Weights of a small mixture-of-experts language model, trained from scratch on English Wikipedia.
Size: 9 layers, width 160, vocabulary 15360, 27.3M parameters.
Below are experts of layer 3 (counted from 0) of a mixture-of-experts language model. Rows are named router (the router's row for the expert), up (a neuron's input weights, with its number), down (a neuron's output weights, with its number) and show model dimensions 0-159. Each number is 128 + 32 x the weight over its row's rms, rounded and kept within 0 to 255.
Before each expert's rows: "comes before" lists some tokens at least twice as common just after its tokens as in all text; "gets" lists some tokens that make up at least twice as much of what it gets as of all text. This comes from a sample of Wikipedia text that the model never trained on. Tokens count by the router's weight.

# expert 182
comes before: " the", " a", " to", " his", " their", " are"
gets: " in", " for", " on", "===", " there", " ("
router [154  88 154 142 152  83 176  77 163 148  64  70 149 106 162 113 156 132 127 119  77  64 112 129 129 150  49 159 167 137  93 131 108 120 118 104 136  98 101 122 137  83 188 165 152 146  96 127 125 102 152 134  69 151 178 164 166 149 101 117 145 126  97  96  97 115 132 110 146 110 120 140 130 142  78  52 120 161 151 124 110 155 120 119 175  84 135 117  79 112 144 104 110  94 194  62 182 163 214 113 151  87 102 111 141  99 129 107 146  96 153 161 161 140 168 122 133 191 174 155 112 132 113 117 136 147 164 156 151  81  92 128 151  77 104 155 131 179 131  94 101  80 134 136 145 125 113 189 126 160 176 140  60 130 194 129 154 106 123 115]
up0 [ 89 118 129 125 151  64  83  80 177 145 104 139  94  57 120  96  93 117 111  97 117  86 138  96  97 113 133 143 183 124 105 182 116 174 121  77 155 118 150  86 119 113 121 153 196 114 113 102  83 100 149 128 197 153 187 139 173  94 118 149 197 130 113 173  95 132 129 133  74  79 141 113 128 145 152 177 152 125 122  55 157 164 108 121 175 146  95 131 133  82 145 100 132 121 121  85 144 204 126  73 154  83 100 143 150 118 113 159 175 155 136 158 171 184 114 150 141  90 163 139 149 191 113 149 108 155 123  92 121 102 107 162 123 179 117 162 133 113  81 129 120  86 142 112 175  92 126 103 180 162 163 136  70 131 131 125 173 133 181 155]
down0 [131 132 164 134  99 100 135 152 115 143  79 136 176 120 123 123 171  98  82 122  92 126 162 139  62 198 143  89 175 120 127  80 125 129 146 123 131  80  45  98 116  92 100 126 128 131 102 116 137 132 122 144 102 101 120 150 111 129 148 153  78 102 136 116 110 150  69 137 156 146 132  93 131 145 133  45 155 112 124 147 147  91 123  66 106 166 109 128 145 113  97 107 204  70 181 137  84 132 123 100 116 115 125 136 127 158  80 137 155 201  62 154 107 123 150 128 171 144 115 207 202 152 101 171 150 129 188 162 153  99 242 121 135 140 165  86 145 131 119 137 161 125 127  69 122 145 132 135 152 127 137  93 120 142  91 102 145 138  93 191]
up1 [127 141 110  86 135 139 169  82  88 172 148 184 107 143 131 206 170 126 125 163  98  94  99 159 190 116 154 145 140 212 202 142  89 100 151  44 104 168 194  77 143 158 130 196 146  96 204  98 159 116 177 117  82 111 134 133 133 132 141 109 151 174 154  88 105 117 123 169  72 119 148  68 139 131 123  60 156 119 115 153 137  89 104 107 144 146 152 168 180 126 122 172  83  87 168 140 131 111 162 133  98  96 138 108 150  73 138 130 114  93 149  51 159 112 163 148 131 125 150 155 117 121 121 164 106 136  83 123  78  91 145 157 144 112 108 132 131 163 116 140 103 130 140 129 117 184 118  93 162 140 137 111 166 112  91  91 141 123 126 103]
down1 [158 111 126 127  85 125 115  81 131 160  67 167 149 162  41 159 133 139 129  86 166 135 123 143 159 114 104  60 117 137  74 167  63 110 129 112  67 191 140 114 130  96 150  93 176 101 170 124 144 116 144 104  65 139 131 143 136 116 108 164 102 153 160 133 144 122  87 172 177 161 138 117 131 147 152 198 132 124 124 143 142 117 162 106 112  85 135 154 159  94 175 153 108 162 137  72 132 116 126 130 127 158 108  66 108 145  98  99 134 118  94 140 140 118 105 158 164 122  11 126 123 125  99 115 147 126 156 120 175 172 124 168 202 155 131 177 140 149 155  90  93 126 169 136 159  71 188 155  72 124  99 114  85 165 113 125 127 102 150  72]

# expert 147
comes before: " ", ":", "==", " Born", "===", "\n"
gets: ":", "|", "-", ".\n\n", "=", " |"
router [151 104 150 131 137  86 135 106 136 174  85 111 121  85 177 120 175 136 131 125  93  88 103 132 192 142  85 150 159 141 107 158 133 116 102  73 157 113  78 100 101  73 197 149 145 150  90  84  86 103 149  88 111 189 135 123 206 134  83 112 211 110 115 106 138 138  70 120 139 118  89  88 143 139  99 102 137 167 140 108  91 144  91 117 136  78 147 175 134 170 147  79  31 134 165 101 172 117 171 136 150  88  81 136 120 122 162 125  68 139 144 156 153 187 139  89 149 149 164 114 111 134 106 135 137 152 122 166 119 121 118  96 162 112 101 144 141 165 149  91 131 109  83 145 136 134 176 136  83 141 173 124 101 153 163  82 135  41 123 101]
up0 [169 130 129 110 149  79 116 152 165 175  55 143 184 111 137 123 165 122 146 145 141 102 109 128 102 135 117 146 121 146  80 165 114 158 115 140 145 142  76  53  85 135 149 119 174 111  99  66  84  87 114  98 158 147 113 103 136 116 120 121 162  97 115  51 140 146  94 142 112  33 189 170 134 146 157 119 113 128  91 109 103 108  96 121 128 135 150 131 149 116 166 100  95 198  82 111 139 188 115 122 211  90 130 129 123  56 179 144 111 161 139 131 146  87  98 126 201  92 118  82 108 137 150 107 100 137 146 141 126  97 157 125 185  73 145  94 159 194  96 116 143 130  96 114 154 112 139 107 145 136 149 136 104 147 165 169 138  87 146 207]
down0 [122 130 135 194  70 143 133  60  93 122 154 158 130 155 147 132 133 129 151 184 145 157 104 111 105 157 126 152 140 118 158 147 113 212 138  73 111 154 144 132 136 140  99 133 122 110 117 110  82 120 107 162 178 111 135 124 156 147  63 112  72 108 143  97 147 109 117  99 147 133 130 145 109  81  80 153 117 132 125 140 154 179  83  91 135 101 124  95 177 107 141 124 197 161 106  66 191 118 101  17 122  91 128 152 191 110 111  63  79 135  96 119 194 140 112 144  99 118  69 102 161 101 186 113 130 120 149 188 106 143 169 116 153 146 170 103  91 141  83 142 181 136 124 106 102 157 163 131 139 118 115  70  79  95 112 153 122 116 169 158]
up1 [121  92 126 127 115 105 168  92 116 128 151 120 122 165 139 114 124 118 107 159 139  81 133 203 161 112 113 124 177 139 193 177  74 120 163  55 143 174 160  79 128 177 117 140 162 161 163  66 167 173 148 103 130 148 123 145 118 130 142  24 153 131 144  63 151 115  81 169 157 104 144  26 133 156 108 104 138 124 163 108  90 137  94 143 111 169 141  93 187 125  72 141 128 115 106 125 169 115  85 125 103 136 138 184 141 100 145  95 127 147 134  91 132 131 124 154 150  88 107 187 105  92 169 150 127 100  97 158  86 118 140 125 126 130 122  59 143 134 129 141 108  82 165 207 101 165 165  98  89 161 133 140 145 126 124  81 128 118 151  76]
down1 [128 143  83 146  72 152 111 102 126 209 157  94 150  97 143 166 117 117  91 132 159 155  84 152 163 173 117 104 185  74 132 120 145  86  68 152  82 124 103 193 184 130 153 130 109  90 158  29  92 164 132 185  90 141  97 125 159 146 131 132  95 138  94  65  88 138 137 117 120 113 152  65 161  70 153 121 133  67 179 136 153 127 111 113 151 139 101 150 180 121 148  73 149 135 137 117 160 177 138 158 112 111 107  74 172 143 118 146  72 103 124  66 137  80 114  86 140  96 126 163 141 130 195 153 130  98  85 123 115 125 165  94 179 187 126 131 133 143 185 131 103 141 100 120 115 119 142 141 142 127 149 117 142 159 155 161  93 155 106 158]

# expert 48
comes before: " the", " a", " ", " his", " an", " career"
gets: " in", " for", " of", " with", " by", " career"
router [150  91 147 111 148  76 165 147 167 129  97  88 142 114 151 133 107 118 151 133 105  90  75 171 101 158  92 159 187 138 117 153 104  88 149  94 137  93 120  90 137  73 166 109 148 177 106 140 126  74 169  74  78 133 176  87 133 145 104  85 151 188 113 136 112 118 112 133 197  98 105 137 112 148  82 143 120 179 140 100  72 184 131 136 136 147 134 143 101 169 130  67 120  73 187 126 164 147 162 172 147  77  78 127 124 121 130 112 133  69 114 164 160 147 165  98 183 151 143 118 102 123 118  90 145 142 162 167 185  80  72 145 163  99 118 130 139 159 152  99  90  96  90 142 162 148 116 139  81 184 194 128  68 150 153 129 125  95 102  88]
up5 [177 170 151 185 112 172 133 171 143  25  97  85 186  71 188 140  91 119  64 169 137  80 133 121  96 170 160 155 158  99 104 139 131 123 116 136 128 216 132 142 127 157 100 109 146 139 112 111 141 127 132 108  92 147 139 194 124 139 105 138  83 154 132 120 110 103 107  96 166 182 137 155 133 120 111  92 139 120 111  86 109 171 155 125 119 209 163  97 141 123  62 151 139 109 150  99 104 206 114  80 123 178 108 157 135 148 117 168 132 145 132 135  94 116 138 126 117 115 137 166  70  97 153 119 135 100 214 173 154 140  86  60 134  90 124  96 116 103 142 134 126  82 151 137 162 126  90 170  95 111 110 152 172 142 123  87 159 116 110 131]
down5 [110 101 120 138 115 138 132 149 127  83 144  51 159 111 145  72 163 140 105 111 151 165 200  74 164 135 128 177  81 190 148 107 161 103 133 130 162 105 172  69  86 115 120 107 107  71 105 157 130 124 121 140 106 110 165 153  84 135 125 143  69 112 155 104 155 161 116 124 108 151 129 129 140 142  81 157 122 154  28 118  98 173 128 104 145 139 178 111 154 190 162 111 188  66 147 144 161 131  95  71 118  84 130  94 149 136 100 105 161 124 116  70 159 136 103 163 133 155 141 124 174  83 133 109 143 104 148 146 148  87 149 154  82 104 103 152 130 101  64 166 133 119 220 130 172 130 159 116 115 148 152 142 181 120 148  85 161 152 180 101]
up6 [ 82 118 142  93 120  63 199 110  90  79 140 163 108 143 152 170 188 121 131  87 108 158  95 121  95 134 181 127 123 138  37 124 162 130 126  57 163  83 163 100 109  91 148  80 100  97  76 153 132 103 102 152 125 112 136 164 190 117 133 162 132  81 167 124 168 130 112  40 121 137 110 146 150 166 111 156 112 180  66 148  63 128 158  80 135 128 107 104 134 168 153 148 109 126 158 176  90 111 143 136  80 139  82 128 154 138 178 133  62 135 108 179 155 145  92 157  90 157  98  81 171 141 133 112 159 107 162 131 112 139  93 102 139 160 133  80 146 177 130 144 130 100 120 169  94 126 122 127 112 138 113  89 153 143  63 133 160 102 161 115]
down6 [163 142 178 184 144 156 123 118 137 154 164  57 130 164 125 142  80 188 115 121 140 129 193  83  65  85 143 156 121 141 196 142 155 141  61 108  85  91 125 150 108 140  91 113  86 103 122 105 162  75 141  72 174 167 130 129 105  47 143 124 102 129 140  74 113 151 160  95 132 135 145 152  82 108 125 141 159 135 128 126 144 103 101  68 121 155 108  96 170 125  84 170 133 125  92 133 123  78 175 137 199 134  84 119 125 106 124 128 183  96  85 211 166 112 168 111 117 130 161 102 120  90 148 139 159 146 152 144 121 161 107 148 118  96 114 121 200 174 127 151 196 109 176 159 146 121 118 105 100 143 114  96 135 135 110 104 170  75 147  98]

# expert 115
comes before: " ", " the", " a", " as", " —", " on"
gets: " |", " for", " while", ":", " including", " include"
router [138  79 138 145 163 119 112 140 177 143 122 102 171 110 138 143 158 128 194 105  90  90  98 183 122 141 101 145 145 124 129 156 124 156 144 108 156  90 118  94 121 103 194 127 155 151 101 130 133  50 151  99  61 145 153 123 179  98  98  87 140 136  72 136 104 129 113 158 167 121  84  87 113 148 123 130 115 149 147  94  68 135 130 138 148 105 121 176  99 128 147  58  81 120 164 109 164 144 152  97 177 117 136 135  85 106 135  98 144  42 129  89 154 147 176 128 130 112 151 149  99 159 103 142 138 170 135 160 168 123  71  99 186  62 100 119 156 155 175  86  90 145  85 137 146 150 132 167 158 176 205 177  83 139 192  85 172  91 143 130]
up0 [177 159 134 155 158  90 107 173 184 131  82  97 147 180 136  97 125 105 204 180 113  93 128  74 128 119 133 101 161  91  92 142 164 125 125 109 181 118  74 101 130 115 170 118 135  74  64 127  41 111 113  96 105 151 135 107 110 126 101 131 119 116 138 178 151 111 166 147 154 121 160 153 125 111 161 124  94 111 120  81 153  98 125 150 175 151 184 102  96 121 182 121 102 140  97 140 155 183 108 129 212  94 115 136  80  84 159  92 102 146 121 155 197 108 177  84  99  92 125  69 122 122 139 163 114 235 147 111 151 129 131 148 189  70 140 128 137 130  79 115 126  98 144 125 126 106  83  91 136 138  85 136 107 152 148 120 104 126 112 122]
down0 [169 178  93 144 156 180  86 121  60 170 138 140 118 104  96  81  93 126 142 172 160 132 115  96 139 146 111 100 144  94 137  67  54 112  93 132 133 114 135 143 134 149  62 110 103 150 102  34 123 139 126 157 132 150 110 126 151 119 115 149 151 139 167 137  72 133 107 129 109 175 105 131 127 102 101 140 136 135 120 181 148 110 118 106 177 125 124 197 122 127 157 138 150 187 124  74  81 197 138 139  98 164 125 189 119 150 139 144  64 133 140 116 152  95 113 136  69 126 163  71 149 108 148 160  92 169 135 130  87 115  81  54 131 148 104  80 203 129 102 131 129 142  95 137 147 144 171  92 155 102 150 102 134 167 180 141 151 101 124 215]
up1 [170 141  93 142 100 179 126 175 142 125 124 102 153 143 164 102 115 120 140 181 144 100 168 150 165 121  74 149 135 129 146 170 113  83 141  41 163 143 156  92 117 168  95 167 194  85 163  59 158 118 172  78 134 152 146 119 102  92 178  81 161  96 161  68  91 139 142 148 100 143 147  56 146 134 122 111 152 103 101 170 110  72 119 110 112 165 149 139 160  96 136 128 125 120 129  79 147 125 148  94 160 143 178 116 146 132 218  82 177 122 105 102 119 126  73 162  95 123 117 158  61 120 146 162 130 134 106 103 117 131 164 125 139 161  91  55 144 154 146 145 100  90 140 118 110 188 110 101  99 147  60 116 150 134 114 134 125 164 196 130]
down1 [127  84 115  94 136 145 173 139 135 175 154 171 105  74  79 206 177 132  97 135 119 127 112 104 149 103 117 129 164 132 116 159 217 144 112 123 118 146  74 111 140 125 174  75 129  81 100  46 105 145 170 147  95 184 186 139 107 101 144 151  97 110 120 146 152 101  96 164  72 108 181  72 183 129 126 124 133  63  97 115 120 145 162 159 127 130 123 140 112 135 144  91 179 135 142 132  65 114 129 158 131 162 146  80  82 193 134 105  91 162 142 146  67 208 103 166 191 148 106 130 103 176  94 166 134 116 131  87 136  81 160 104 124 130  90 107 138 154 105 107  85 128 153 158 128 156 171 133 123 110 137  97 121 145  92 122 138 114 139  76]

# expert 57
comes before: " the", " ", " a", " \"", " his", " Title"
gets: " of", " |", " to", " for", ":", " with"
router [143 104 179 100 186  91 159 114 158 156 116 108 134 114 190  95 158 117 139 143  78  39  88 124 132 155 125 138 193 152 123 118 178  83 109 156 143 140  83 133 131 115 191 151 133 189 129 130 107 107 121 107 121 130 181  76 191 205 117  88 181 139 118 122 162  88  98 120 161  98  93 128 108 149 111 106 110 180 147 103 104 155 132 147 146  91 143 154 144 172 109  75  92 112 168 104 180 131 140 135 125  79  76 121 119 117 190 106 151  64 164 148 143 147 157  91 139 127 166 142 120 183 119 126 173 137 151 141 135 104 104  84 170  87  58 148 152 135 169  84 125  97  82 121 150 130 115 122 132 151 190 153 105 187 179 109 131  98 124 100]
up5 [149 127 121 162  94 122 153 126 195  74 144 135 194 131 217  93 169 130 152 137 121 135  83 146 101 135 132 184 166 143  76 136 129 118 169  86 220 192 117 145 115 164  69 108 131 174 171  89 125 139 134 164 129 146 139 147 131 174 115  93  85 137 105 132 122 117 156 107 102 189 139 155  67  83 130  90  93 142 145  98 163 173 134 182 145 145 140  54 133 134 111  65 115 109 105 140 122 154 131  82 170 118  82 151 120 147  84 139 109 104  56  75 101 131 158 131 126 135  96 170 107  51 194  71  63 154 161 111 134 165 141 135 117 137 112 177 138 106 114 107 123 139 148 113 145 110 120 160  99 111 130 126 130 105 118 148 144 113 168 132]
down5 [152  92 112 138 123 136 115 134 170 109 125 137 155 146  81 103 163 136 101 104 123 125 158 132  90 100 169 235 164 175  98 102 159 115 107 129 129 146  89 165 115 158 167 100  85 137 106 175 109 152 152 144 176  53 117 159 171 126 147 198 167  54 132 166 113 190 204 148 122 149 142  95  80 162 128 102  96 154 110 116 132  89 161 117 190 152 125  79 131 125 133 139 163  81 149  73 151 110 120  79 140 142 119 111 172 112 130 128  53 130 118  96 106  88 110 106 111  99 142 176 177  90 128  67 120 123 127 115 160 128  97 149 109  85 161 136 100  84 101 159 148 108 133 104  82  95 107 122 127 141 204 160 134  64 119 172 151 149 106 130]
up6 [ 91 172 120  41 120 118 125 141 104 121 123 161 119 113 163 188 179  99  95 117 134 112 157 142  73 128 114 133 105  78 111 178 169 106 124 132 163 132  69  84 122  67 145 129 125 123  52 142 157 129  92 154  57 155 143 178 174 148  92 136  91 147 123 166 124 147 128  93 103 137 174 151 105 181 168 123 142 196 133 161  97 131 149 110 128 120 142 195  90 143 104 146 158 181 144 134  89 119 129 114 105 124 107 138 148 172  87 117  65 107 194 139  99 125 117 141 109 100  82 127 141 136 109  94 167 115 179 126 108  81 151 176 133 139 152 137 126 129 120 132 131  83 115  96  94 111 112 158 174 127 104 157  54 174 199  78 207 149 113 114]
down6 [103  99 116 144  80 187  96 126 147 121 140 101 148 147 111 146 123 166 186 123 163 182 114  89 141 144 102 116  84 151  93 120  47 101  96 131 140 124 119 159 152 111 129 152 148 145 108 104 171 122 125  95 129  36  93 106 101  98 136 100 100  99 118 107 145 141 126 153 169  91 161 103 137 142 143  89 124 103 107  83 114 105 156 145 138 163 122 100 106 140 116 132 172 127  94 117 174 184  85 141 146 158 150  65 101 108 167 117 209 112 135 106 150 117 131 106 132 150 171 133 140  58 237 153  82 171  56 106 185 119 116 131 176 128 146 147 171 119 153 136 161 116  94 173 105 159 156  91  85 164  98 121 202 102  96 143  80 115 158 168]

# expert 92
comes before: " the", " a", " which", " his", " its", " well"
gets: " of", " in", " to", " on", " at", " for"
router [126  56 178 129 131 102 135 128 157 183  92  74 143 136 124 103 157 118 168  87  73 109 102 148 182 119  63 158 139 157  88 169 118 145 122 161 142 126 105  84  86 113 160 128 135 137 102 137 118  63 152  55  66 124 161  90 137 134 134  96 133 142 122  91 135 118 144 153 164 128 134  97 134 115 143 119  64 183 135  91  74 134 103 161 161 118 184 137  96 118 128  89  68 109 139 109 178 145 182 135 189 115 124 135  91 109 143  98 137 126 175 140 126 149 139  99 147 158 180 141 113 155 121 117 131 173 133 200 167  61 103  88 150  56  93 115 129 158 133  96 116  84 102 165 187 132 151 146 149 194 140 160 112 163 193 125 119  90 143  89]
up0 [103 148 102 160 174 104  83 144 199 114 140 122 130 123 156 111 128 185 225 116  96  98 129  98 130 123 171 203 115  97 105 115 188 161 128 173 172 141 129 115  64 128 166 104 110 114 114 129  48  82 137  73 135 131  95 108 162 112 123  95 130 110 138 180 186 138 122 131 150  82 163 103 150 102 171 165 143 130  96  52 132 101 106 121 144 156 130 131 132  73 173  91 100 164 105  98 131 141 129  65 191  85 125 129  95  98 181  83  96  62 101 160 141 137 137  64 137  63 112  59 146 170 134  96 123 200 141 123 134 120 125 154 188 129 130 118 146 122 122 142 138 128 127 110 116 112 115  96 143 141 115 128 123 170  89 127 135 121 144 154]
down0 [162 181  73 193  68 150  75 138 141 146 100 166 133 139 106 141 106 110 145 176 158 145 152 103 117 175 170 192  97 134  72 129  98 110 110 125 101 142  80 125 179 113 159 157 102  99 114 126 131 146  95 135 117 108 123 179 128 114 153 133 119 178 129 151 108 115 128  67 165 165 118 156 124  77 123 110  99  67 119 138 117 133 103 118 235 162  91 135  93 135 131  92 127 142 106 153  87 125 113 108 132 174 129 147 104 101 107 110  37 102  80 133 156 129 152 188 155 133  77 101  91 104 144 158  89 150 168 159  90 196  89 132 138 108 173 124  72 159  86  80 139 114 155 154  62 122 119 125 130 163 139 137 143 188 143  98 182 154 150 120]
up1 [183 140 188  85 129 153 176 122 125 137 142 179  94 134 160  97 116 121 117 112 110  75 156 140 171 130 131 138 182 175 199 150  98 103 104 122 139 160 183 118 140 158 145 149 128 141 202  58 165 103 153  65 131 111 112 151 152 108 135 109 157 169 127  81 150 125  98 155 105 152 157  56 124 158  93 113 134 105 118 166  97 120 122 119 148 184 119 109 176 154 165 150  81 127 137 177 170 102 124  90 102  77 117 112 111 129 176  79 114 107 117  95 161 125 117 128 156 128 103 154  56  86 151 155 134 154  87 131 111 142 119  88 171 167  59  81 151 130 171 137 106 115 135 148 164 182 142  80 128 151  83 104 119 102  30  98  91 129 132  98]
down1 [128 124 126 151 105 106  99 108 129 182 109 217  86 103 119 113 149 141 112 122 138 160 177 141 131 131 130 129 106  77  91 196 162  89 123 105  85  74 190 142 152 111 167  74  89 146 165  81 177  56 170 178 153 126 136 123 139 130 124  76 147 188 133 127 117 135 117 134  76 119 187 138 139 149 105 121 144  78 148 173 142 163 118  52 153 132 161 116 111 109 125 151  82 188 145 135  82 133  84  37 131 113 118 152 184 149 117  73 152 154 111 108 176 128  65 103 139 148 149 131 122 153 141 152 122 184  90 104 111 133 180 117 121 147  86 138 134 196 135 106 174 121 106 189 129  97 144 107 118  91 119  82  90 119 129 152 110 113 119 109]

# expert 1
comes before: " ", " Party", " Total", " L", " P", "The"
gets: "=", " |", "|", " =\n\n", " at", "=="
router [105 149 161 118 161 119 167  62 167 170 104 139 115 120 153 131 206 153 161 119 119  96  92 155 161 156  82 153 116 132 129 153 168 114  98 133 136 105 121  80 106  94 159 148 149 124  85 105  71 104 160 101  97 158 180 106 217 179 123 124 154 131 118  82 142  73 107  99 146 105 102 111 119 146  73 135  95 221 176 105 103 146  88 114 139  84 171 172 133 168 164 115  69 112 120 108 149 154 128 149 117 117 118 164  97 104 171  82  69  82 153 129 182 129 165  95 137 129 134 121 129 124  85 109 136 144 138 144 125  88 119 108 165 112 102 191 202 137 174  98  93  92 140 149 145 130 177 112 122 148 176 126 116 158 158  59 116  92 114  81]
up2 [140 151 141 137 111 148 110 134 162 150 112 130 100  87  86 134  86  77 138  97 107 162  92 169 129 125 114 102 113  78 132 131 117 160 123 138 153  73 170 110  88 140  94 142 106 141 185 204 120  89 103 130 151 107  46 107 117  88 124 146 106 100  92 225 106 128 161 171 143 146 148 128 101 104 177 158 126 142  95 112 105  95 130 220 126 176 122 126  74  94 102 105 144 184 101 138  52 207 115 158 116 131 130 127 108 113 153  72 119 158 129 146 188 133 110 122 165  92 161 120 114 106 152 141  71 143 104 168 209 138 134 124 158 117 139 115 108  72 103 108 139 168 184 181 154 181 124 152 155 119 138 122 175 158 126 120 106 156 162 105]
down2 [159 105 133 139 151 147 130 134 138  90 113 147 197 109 149 117 164 162  56  87  67 149 138 110 103  95 101 142 124  67 142 143  93 166 115 129 121 201  93 140  90 143 126 148 166  94 137 209 163 119 104 121 131 192 123 170 154 135 109 114 120 154 160 116 145 134 147 114 113  72 100  93 114 146 116 175  94 171  81 155 118 115  87 133 146  59  95 102 141  98  52 156  96 150 105 139  85 149 165 122 104 172 150 146 126 149 193 139 160 119 190 145  82  85 106 148 103 118 139 101 112 171 121 131 146 118  63 146  49 151 127  75 149 144 134  74 139 132 127 143 219 131 115 104 154 147 170  97 130 170 132 105  91 199 113 120 116 106 143 116]
up3 [114 132 134 108 138 118 231  86 143 210 151 134 113 187 136 105 178 151 125 193 157 124 125 136 181 136 140 139 108 162 108 164 115 143 155 109 110 146  89 119 145  84  90  82 164 117 126 139 136 174 131 166 141 168 136 151 129 133  69  98 119 129 118  94 136 108 115 108  70 153 115  79  76 109 110  75  98 142  96 120 128 125 126 125 158  36 114 150 153  79 132 116 149 122  89 154 168 200 105 112 152 120 112 153 124  81 117 186 108 138 184 100 120 108 152 140 118 107 146 131 146 219 142 107 109 214 176 118 122  40 155 162 102  72 141 137 135 129 112 100 156 129 123  74 109 120 173 111 123 126  66 127 110  95  94 136 105 112 116 127]
down3 [120 152 195 146 120 129 113 196  98 125 133 164 179 158  95 121 124  79 123 118 171 120 179 127 129 136 161 140 174 134 133  83  56 178 176 155  45 152 136 136 136 155  75 139 141 149 174  98 125 110 111 103  91  46 133 104  94 105 157 148 132  94 194 107 165 139 117 143 126 164 105 129 174 131 126 135 111 143 122  96 108 112 125  96 105 119 106 123 139 170 115 188 168 112 125 124  92  82 117 130 152  92 129  95 133  75 164 102 148 138  61 116 161 189 168  50 152 152  67 129 128 100  84 111 135 112 166 123 158 130 103 125 120 155  34 176 170 128 163 127 108 195 156 114  58 112 130 142 138  88 125  91 134 108 133  97 125 116 154 135]

# expert 128
comes before: " the", " his", " he", " a", " being", " it"
gets: " after", " of", " before", " to", " when", " After"
router [122  88 159 150 135  58 110  93 143 117  82  88 150 110 161  62 141 146 159 154 107 138 124 141 141 145 103 144 139 180 110 131 129 135 109 125 132 132 123 105 112 119 160 151 138 161  54 118 116 111 166  70 122 133 164 100 143 184 101 100 149 144  53  94 162  55 123 125 154  89  55 108 113 128 104 117  55 160 158  74  77 163 147 122 130 126 159 110  95 159 142  78 106  75 173 102 151 138 122 201 116 108  94 116  98  94 105 122 124 138 179 209 122 162 178  88 124 171 162 147  93 140 115 133 167 104 113 127 167 109  93 158 144  83 112 155 154 147 117  79  90  83 133 161 171 149 137 109 147 134 185 132  99 202 158 113 178  94 138 108]
up0 [135 102 136  86 187 115  89 137 133 208 141  66 118 133  93 112 131 181 118 130 174 104 142 109  92 115 113  86 147 103 178 161 134 166 157 144 170 145 161 133 146 116 108 137 155 128 111  96 115  91 116  49 142 125 150  69 123 144 157 118 172  90 142 129 139 116 167 148 142  61 199 167 129 127 115 133 194 129 144  60  56 124  95 111 215  71  73 116  84 130 139 109  73 132 137 109 157 129  91 145 178  55 156 119 165 151 177  61 114 153 155 150 131 157  86 100 157 106 132 181 107 168 147 138  80 122 195  97 151 154 134 129 157 155 157 141 105 116 116 144 148 116 110 155  88 121  97  78 130 133 120 113 118 116 116 113  93 123 103 153]
down0 [ 84 133 108 186 138 194 109 125 141 149  88 135 121 157 141  98 161 125 134 138 189 149 152  82 127 136 116 156  92 128 137  99 153 124 105 128  80 121  97  65 108 143 183 160 111 167 114 127 151 173 158 156 117  58 105 145 107 136 155  99 110 147 134 153 115 135 170  88 106 150 122 116 144  79 108 117 111 162 134  83  69 145 138 107 173 149 149 148 122 119 103  80 166 117 166  37 129 100  76 105 145  78 120  89 136 129 122 105  81 149 133 132 170  76 154 142  96 111 113 144 184 123 182 165  97 108  99 143 114 117 136 159 185 120 138 146 106  98 139 131  94 115 128 140  65 171 159  48 187 179 125 112  95 133 142 212  98 171  72 201]
up1 [138 152  97  93 107 153 138 154 142 165 158 119 112 132 127  85 163 110 150 161 160  85 162 157 143 139  91  89 143 134 161 162 118 110 158  86 118 150 154  93 144 154 112 203 120 195 196 108  86  94 167  83 162 137 127 113 107 148 157  81  96 107 219 106 114  96 112 148  91 209 175  50 105 177  81 127 135 134 110 156 128 152 112 153  84 145 191 113 164 157 117 118 110 101 142 132 126  90 172 127 167 140 100 135 160 124 152  42 132 125 103 114 121 162 124 132 162 161 113 143  87  80 133 129 150 142 168  61 113 125 101 121 124 120  95  33 160 119 112 120 107 107 153 138 136 198 117 153  88 166 116 119 147  72 104 113 101 167 145 135]
down1 [116  98  65  61 131 144 182 111 120  96 104 186  21 138  57 124 199 185 100  93 115 132 166 159 100  88  78 120 200 115 166 147 132 139 104 104 113  87 140 138  86 114 137  93 137 134 162 128 141 119 161 166 130 228 150 106  92 163 158 147  54 107 173 156 117 153 119 148 132 142 173 132 161 151 121  61 164 190 158  92 104 145 141 165 175 198 120 129 125 105 168 115  88 134 118  89 142 148 141 143  97 125 111 122 129 118 102 132 143 117 148  89 111  94  99 147 141  79 100  87 196 135 155  89  96 149 169 122 141 141 144 105 142 134 196 136 121 114 127  79 161 113 131 129 101 135 164 128 111 146 135 135 115 121  93 129 119 129 117 108]